{
  "n_head": 7,
  "head_dim": 64,
  "lr_head": 0.00951,
  "final_lr_fraction": 0.0,
  "steps": 7374,
  "dataset": "wikipedia_en"
}
Below are experts of layer 3 (counted from 0) of a mixture-of-experts language model. Rows are named router (the router's row for the expert), gate (a neuron's input weights, with its number), up (a neuron's input weights, with its number), down (a neuron's output weights, with its number) and show model dimensions 0-111. Each number is 50 + 12 x the weight over its row's rms, rounded and kept within 0 to 99.
After each expert's rows: "mostly gets" lists some tokens that are sent to it at least half of the time; "raises" lists some tokens whose logits its average output raises strongly, later layers aside. This comes from a sample of Wikipedia text that the model never trained on.

# expert 15
router:47 28 37 32 31 59 53 40 55 38 69 47 70 43 66 48 36 48 56 76 48 59 73 77 42 41 62 56 55 51 45 43 55 32 47 54 50 76 43 42 45 70 73 29 40 43 58 50 37 59 62 61 46 60 50 51 53 45 49 58 46 63 36 68 31 29 64 49 30 48 50 57 63 52 64 41 42 52 32 62 44 45 79 66 35 55 57 60 60 40 35 40 61 46 47 25 22 29 52 78 61 32 56 36 37 21 51 47 71 50 41 41
gate4:63 49 42 38 54 73 62 31 45 42 77 64 64 45 37 69 48 50 47 56 62 58 42 46 60 52 37 21 59 28 55 45 48 59 53 47 62 38 27 37 34 18 68 43 39 55 48 50 33 61 62 33 46 64 57 57 34 33 52 61 54 43 45 30 47 38 29 45 52 65 47 53 68 56 41 54 54 43 45 37 39 51 53 57 51 51 59 76 32 47 52 27 39 54 34 67 41 49 71 61 56 57 34 56 45 51 52 47 52 46 43 18
up4:48 42 42 44 41 62 35 49 44 58 55 48 48 38 57 59 46 69 48 39 47 43 36 55 75 65 62 57 37 63 56 52 69 37 56 53 40 44 34 64 45 57 56 55 38 72 54 61 62 44 38 57 60 67 36 70 70 36 36 37 46 45 40 55 27 52 54 48 64 77 52 56 15 53 65 57 43 54 56 74 51 56 29 45 56 59 51 27 42 53 72 26 53 52 49 48 66 37 35 66 45 73 49 55 63 49 44 51 38 33 51 70
down4:53 61 48 58 46 50 46 46 66 36 34 43 59 41 73 29 54 60 51 52 49 52 58 21 50 51 45 43 51 40 57 23 39 42 61 49 57 48 41 41 59 52 34 52 32 58 44 38 32 55 27 40 83 52 57 69 45 45 44 76 43 58 54 39 47 50 48 63 51 46 48 45 71 58 43 24 52 41 46 24 41 69 46 64 54 57 48 56 39 41 18 51 52 80 51 47 43 53 30 54 59 39 54 26 36 58 49 37 41 44 52 53
mostly gets: " is", " was", " with", " had", " been", " have"
raises: " a", " the", " an", " their", " one", " "

# expert 20
router:34 61 41 44 38 59 40 41 67 39 65 43 74 65 61 57 34 47 36 58 35 37 40 61 71 38 61 40 49 63 40 52 54 38 41 55 62 62 42 25 53 53 62 53 61 44 75 27 60 49 56 89 56 37 61 49 69 29 55 59 40 56 48 53 53 49 66 56 42 47 36 83 68 62 49 34 54 71 40 62 44 28 52 44 40 59 69 59 41 27 42 45 70 40 36 34 34 32 51 54 57 37 57 56 40 47 30 31 41 61 44 42
gate0:56 44 51 51 39 43 29 41 50 51 50 37 83 47 52 59 40 58 64 30 59 62 32 64 56 64 57 48 48 64 47 68 59 31 34 42 62 53 35 89 40 44 43 50 32 56 54 59 56 48 55 63 55 38 61 40 55 41 31 44 44 54 47 70 60 34 46 41 52 36 58 67 44 41 45 50 24 69 57 62 58 52 52 43 51 49 46 40 47 44 54 33 54 23 30 42 48 48 14 51 28 62 47 49 63 30 50 39 59 47 68 55
up0:35 38 46 34 53 69 59 47 37 36 79 45 62 62 64 51 59 56 74 42 48 53 50 52 61 38 50 35 27 28 62 51 53 58 59 50 57 50 43 39 60 51 63 24 55 67 39 80 42 64 56 40 52 55 63 52 55 62 57 51 59 30 58 56 51 33 45 45 27 55 69 38 56 62 45 49 44 59 34 64 52 37 36 26 58 59 54 38 52 39 47 50 69 55 58 70 49 50 64 32 65 53 59 42 60 40 61 34 26 71 50 73
down0:48 49 27 74 39 50 67 53 50 19 44 59 59 61 44 46 83 57 37 63 45 35 63 47 66 54 56 40 65 88 77 42 53 63 64 38 48 54 55 38 52 59 46 35 61 50 60 46 42 61 50 41 67 60 47 33 55 49 47 47 44 49 48 50 50 50 53 51 43 54 39 50 48 61 82 33 67 47 59 28 66 57 17 32 46 59 55 71 42 62 30 30 51 44 56 48 38 56 63 65 50 64 15 65 59 66 35 46 50 59 58 48
mostly gets: "\n", " that", ".\n\n", " \"", ")\n", " =\n\n"
raises: "-", "|", "The", "===", "==", "In"

# expert 9
router:28 46 39 38 45 54 37 56 60 18 55 41 62 48 63 76 37 46 48 66 45 67 64 68 57 49 60 44 40 58 57 36 63 34 45 59 66 60 39 42 42 61 71 36 51 30 54 46 41 59 52 44 47 39 40 53 66 27 44 48 34 54 53 48 73 56 70 42 37 36 42 69 64 43 22 27 55 47 39 62 41 53 64 63 36 57 59 66 51 48 47 35 72 50 44 34 39 51 36 73 62 40 63 47 35 48 28 55 61 50 45 34
gate4:64 44 26 69 43 42 63 33 47 52 65 52 46 38 61 36 54 42 63 57 53 60 49 64 51 50 51 45 59 45 23 55 44 46 58 41 70 48 51 39 73 71 84 18 37 58 48 42 39 51 58 55 55 46 41 48 34 31 55 46 47 41 43 42 63 41 46 56 49 71 82 29 42 31 63 33 30 40 57 45 77 56 57 48 50 55 48 53 58 51 74 50 49 37 37 32 42 46 48 45 53 58 53 45 42 32 36 45 50 36 70 45
up4:35 40 49 45 38 31 62 56 62 67 60 41 31 62 51 52 49 55 53 51 52 61 41 61 44 69 60 49 52 53 41 49 37 69 64 44 37 62 46 54 41 44 35 56 58 44 59 32 54 41 47 36 66 64 57 58 52 71 66 39 48 50 48 49 52 40 40 53 29 47 52 64 40 53 59 45 42 50 59 40 38 66 74 49 36 46 53 61 46 48 30 61 49 42 37 42 35 23 49 57 21 57 38 56 27 44 42 60 58 53 49 56
down4:55 48 73 63 58 52 58 30 64 60 62 64 60 30 52 55 68 55 50 41 60 65 30 60 46 37 48 47 67 64 45 54 47 45 51 39 48 65 41 66 53 47 48 58 36 25 30 64 41 37 53 28 55 67 42 39 52 61 63 43 50 50 29 53 41 28 54 39 54 47 46 56 52 58 35 40 54 70 69 70 52 52 60 19 59 45 37 33 67 26 44 54 71 72 32 52 51 48 59 65 41 48 52 53 76 45 55 44 50 42 64 63
mostly gets: " |\n", ")\n", "\n", "\"\n", "°W", "'\n"
raises: "|", "-", "This", "In", "For", "All"

# expert 22
router:49 36 31 52 42 51 48 50 56 34 43 37 63 51 64 42 43 45 30 53 52 65 59 51 52 29 63 48 47 40 69 28 46 39 40 68 50 55 49 54 48 57 62 51 47 42 68 51 39 52 48 45 39 48 30 20 50 50 51 58 48 68 33 69 46 57 55 26 43 27 49 58 52 60 46 39 48 66 49 88 35 43 38 59 43 55 80 62 44 29 56 17 56 38 53 32 25 45 51 57 62 44 59 37 36 51 35 40 66 63 30 44
gate0:55 54 41 41 48 49 43 68 53 42 55 36 62 58 44 38 44 41 54 50 36 63 51 52 38 63 74 62 61 38 51 48 31 50 45 35 51 49 59 49 49 40 46 67 69 54 61 41 48 40 57 40 46 41 35 33 60 66 36 28 74 54 35 50 55 42 35 49 48 52 57 58 20 38 57 42 39 57 49 38 72 48 52 30 50 70 36 13 56 52 29 45 38 26 50 43 52 37 49 25 53 39 70 45 45 47 45 51 64 46 45 54
up0:48 44 47 53 36 40 65 39 68 43 50 53 47 67 43 54 39 37 50 78 51 52 38 54 58 42 54 72 58 64 37 25 43 36 52 53 38 47 52 59 35 53 43 41 68 50 51 56 61 42 37 51 55 55 37 52 46 53 75 40 27 41 40 59 55 63 50 47 50 60 58 58 40 52 47 64 29 51 64 53 71 53 56 29 44 64 41 21 36 37 45 70 22 39 54 53 43 56 69 59 61 35 64 44 47 54 52 64 66 71 21 46
down0:43 41 39 39 54 42 61 45 62 29 63 47 70 54 38 57 61 43 41 63 53 37 35 26 44 39 45 50 68 30 63 48 51 58 56 55 52 54 49 50 36 56 44 45 70 55 52 42 59 45 44 60 32 68 28 67 59 54 51 48 55 38 57 41 37 51 37 50 75 45 56 52 42 65 52 54 48 43 26 41 64 55 41 31 53 39 53 37 48 65 44 58 60 52 54 72 67 40 51 42 81 44 24 49 25 53 38 63 42 56 59 29
mostly gets: " film", " season", " series", " game", " life", " family"
raises: " in", " with", ",", " as", " of", " and"

# expert 21
router:29 20 51 38 53 46 24 44 63 56 67 58 45 47 54 55 52 52 39 75 41 61 53 70 44 38 76 28 39 35 47 28 55 47 46 41 46 51 55 29 65 64 53 42 59 43 46 46 57 46 56 46 38 45 62 51 47 46 48 58 42 62 24 44 63 65 64 34 41 53 38 46 55 52 48 32 35 42 42 64 28 48 47 51 46 34 74 60 62 49 47 29 55 32 44 29 49 48 37 64 57 52 66 50 55 43 46 61 68 54 38 23
gate0:63 44 70 30 46 61 46 61 59 76 65 65 49 69 74 62 47 47 51 52 46 47 54 51 49 50 43 55 60 38 51 51 62 37 38 57 46 68 40 50 44 60 20 59 56 48 31 46 54 46 60 40 67 37 43 35 55 49 46 41 58 49 52 51 53 45 58 46 20 53 39 56 56 34 52 37 62 20 58 53 48 57 48 52 59 40 48 53 61 67 44 41 45 62 45 56 51 60 41 69 54 60 52 35 61 54 66 35 48 40 60 61
up0:61 38 46 45 50 46 49 71 55 66 49 63 48 64 54 42 46 51 18 32 43 42 48 56 55 58 43 48 54 40 40 46 55 43 54 41 41 56 63 67 41 39 24 65 48 54 43 40 47 53 34 24 71 36 44 35 47 37 56 44 58 31 51 47 50 53 58 57 32 52 26 55 39 48 71 47 53 30 50 45 43 39 58 62 55 35 57 70 49 43 59 43 51 60 38 47 49 56 38 72 39 47 43 54 80 48 61 57 39 42 66 56
down0:53 61 39 51 52 41 44 40 49 57 65 25 62 51 50 34 58 67 52 59 59 38 39 55 42 44 52 45 32 35 47 59 49 46 20 48 48 66 37 42 50 54 61 65 58 56 61 39 49 55 58 46 50 58 43 70 30 63 51 31 71 21 54 62 60 63 53 33 53 47 45 43 51 48 55 29 42 51 56 33 43 47 46 67 75 58 39 31 51 59 66 68 26 52 67 64 40 53 40 53 50 74 58 52 69 72 49 55 59 45 44 60
mostly gets: "er", "os", "is", "en", "il", "ot"
raises: ",", " and", " &", "'s", "ate", " ("

# expert 17
router:42 47 65 30 19 42 52 39 59 44 63 49 73 60 55 60 45 26 33 65 41 42 47 60 61 32 60 62 29 36 68 44 49 21 38 65 60 60 40 48 41 56 50 59 42 59 60 36 27 41 72 40 59 51 43 48 62 36 60 68 45 69 39 56 51 51 52 41 31 31 42 58 55 51 60 55 45 61 42 70 44 42 53 56 51 61 52 59 26 39 50 51 72 53 68 36 23 41 33 69 60 37 54 52 57 44 23 57 53 48 45 41
gate4:41 67 39 48 46 61 30 51 37 73 53 44 60 63 50 53 47 59 48 47 58 81 60 44 60 55 48 54 43 69 46 46 65 46 47 46 20 31 46 52 51 52 38 59 48 55 73 41 41 51 41 60 64 50 60 44 59 52 56 38 67 69 57 49 68 41 57 45 49 41 82 24 43 55 41 48 44 42 45 54 51 24 74 32 44 43 51 51 26 53 35 69 45 30 58 46 30 57 46 41 62 39 50 58 42 49 64 34 52 48 61 44
up4:50 37 64 35 69 58 44 58 28 20 49 51 37 62 56 48 47 61 52 64 34 39 57 58 70 58 58 15 44 24 61 34 52 38 46 60 34 41 85 35 30 62 43 47 50 52 41 57 55 45 54 51 47 53 46 42 39 16 46 44 51 32 54 56 41 55 58 47 36 65 48 37 50 38 46 41 54 39 48 56 50 30 41 41 63 48 54 55 48 35 34 59 49 57 36 60 25 51 54 53 44 46 53 49 38 68 48 46 38 58 46 55
down4:57 42 49 56 52 39 53 45 52 55 58 50 34 41 38 44 37 53 55 65 42 70 71 37 39 34 68 56 66 48 64 49 46 54 47 43 47 48 48 39 36 36 52 50 55 58 30 61 44 47 56 44 48 52 18 47 67 40 49 33 65 46 47 57 50 66 42 64 53 42 51 54 38 58 59 66 63 54 54 30 62 60 32 35 41 34 43 47 59 69 45 35 40 53 48 47 68 25 52 70 37 31 50 39 50 67 46 51 41 65 35 48
mostly gets: "In", " In", " after", " out", " up", " On"
raises: " the", " a", " this", " ", " that", " their"

# expert 18
router:35 30 23 44 37 24 42 37 48 44 39 42 53 55 63 83 52 40 28 67 46 54 45 55 49 36 60 56 35 52 77 36 70 36 34 54 64 60 41 43 45 49 70 54 48 60 52 40 65 52 47 55 38 42 57 28 59 32 46 64 38 55 39 60 79 47 87 18 48 27 69 47 60 70 34 43 49 57 42 54 32 43 42 60 44 46 54 54 52 49 46 31 57 44 50 54 52 50 47 77 80 31 49 67 44 48 45 40 63 52 36 43
gate0:32 63 48 38 54 34 51 38 44 64 30 56 53 52 52 64 29 35 47 41 64 71 30 52 54 36 51 42 59 40 53 28 62 47 54 70 66 45 58 60 19 51 58 52 22 39 62 52 67 48 48 38 51 65 66 15 56 52 40 43 75 64 46 46 62 39 45 79 47 32 39 48 59 44 37 41 50 55 45 59 46 38 48 33 34 41 48 37 43 45 45 65 43 76 57 46 32 44 61 38 61 51 37 59 41 65 36 62 57 53 73 41
up0:52 52 49 30 53 68 42 56 45 56 78 41 45 21 43 45 57 67 37 44 41 56 58 54 43 54 46 47 47 53 35 66 38 64 34 45 59 46 56 43 58 46 57 57 50 42 39 49 36 47 74 40 27 42 39 73 33 32 68 55 31 40 55 47 49 64 35 47 57 64 52 46 47 27 75 56 39 56 45 27 53 67 52 50 65 48 55 42 45 66 58 28 51 38 35 56 59 63 55 39 45 45 57 42 50 54 38 59 58 52 48 49
down0:67 46 48 39 62 53 42 60 65 59 44 75 74 48 57 43 61 60 62 32 48 43 84 58 56 66 51 57 48 66 48 43 67 77 55 59 54 41 35 48 47 42 52 63 51 33 47 40 64 51 56 34 53 58 54 54 39 37 46 67 44 43 72 47 32 32 47 32 62 66 39 41 39 36 74 48 54 32 43 40 66 48 36 53 36 54 59 60 45 70 40 43 58 57 64 33 81 59 36 59 50 68 45 50 68 44 41 50 45 57 36 47
mostly gets: "==", "===", " States", " University", " National", " Party"
raises: ",", " (", "'s", " and", " &", "."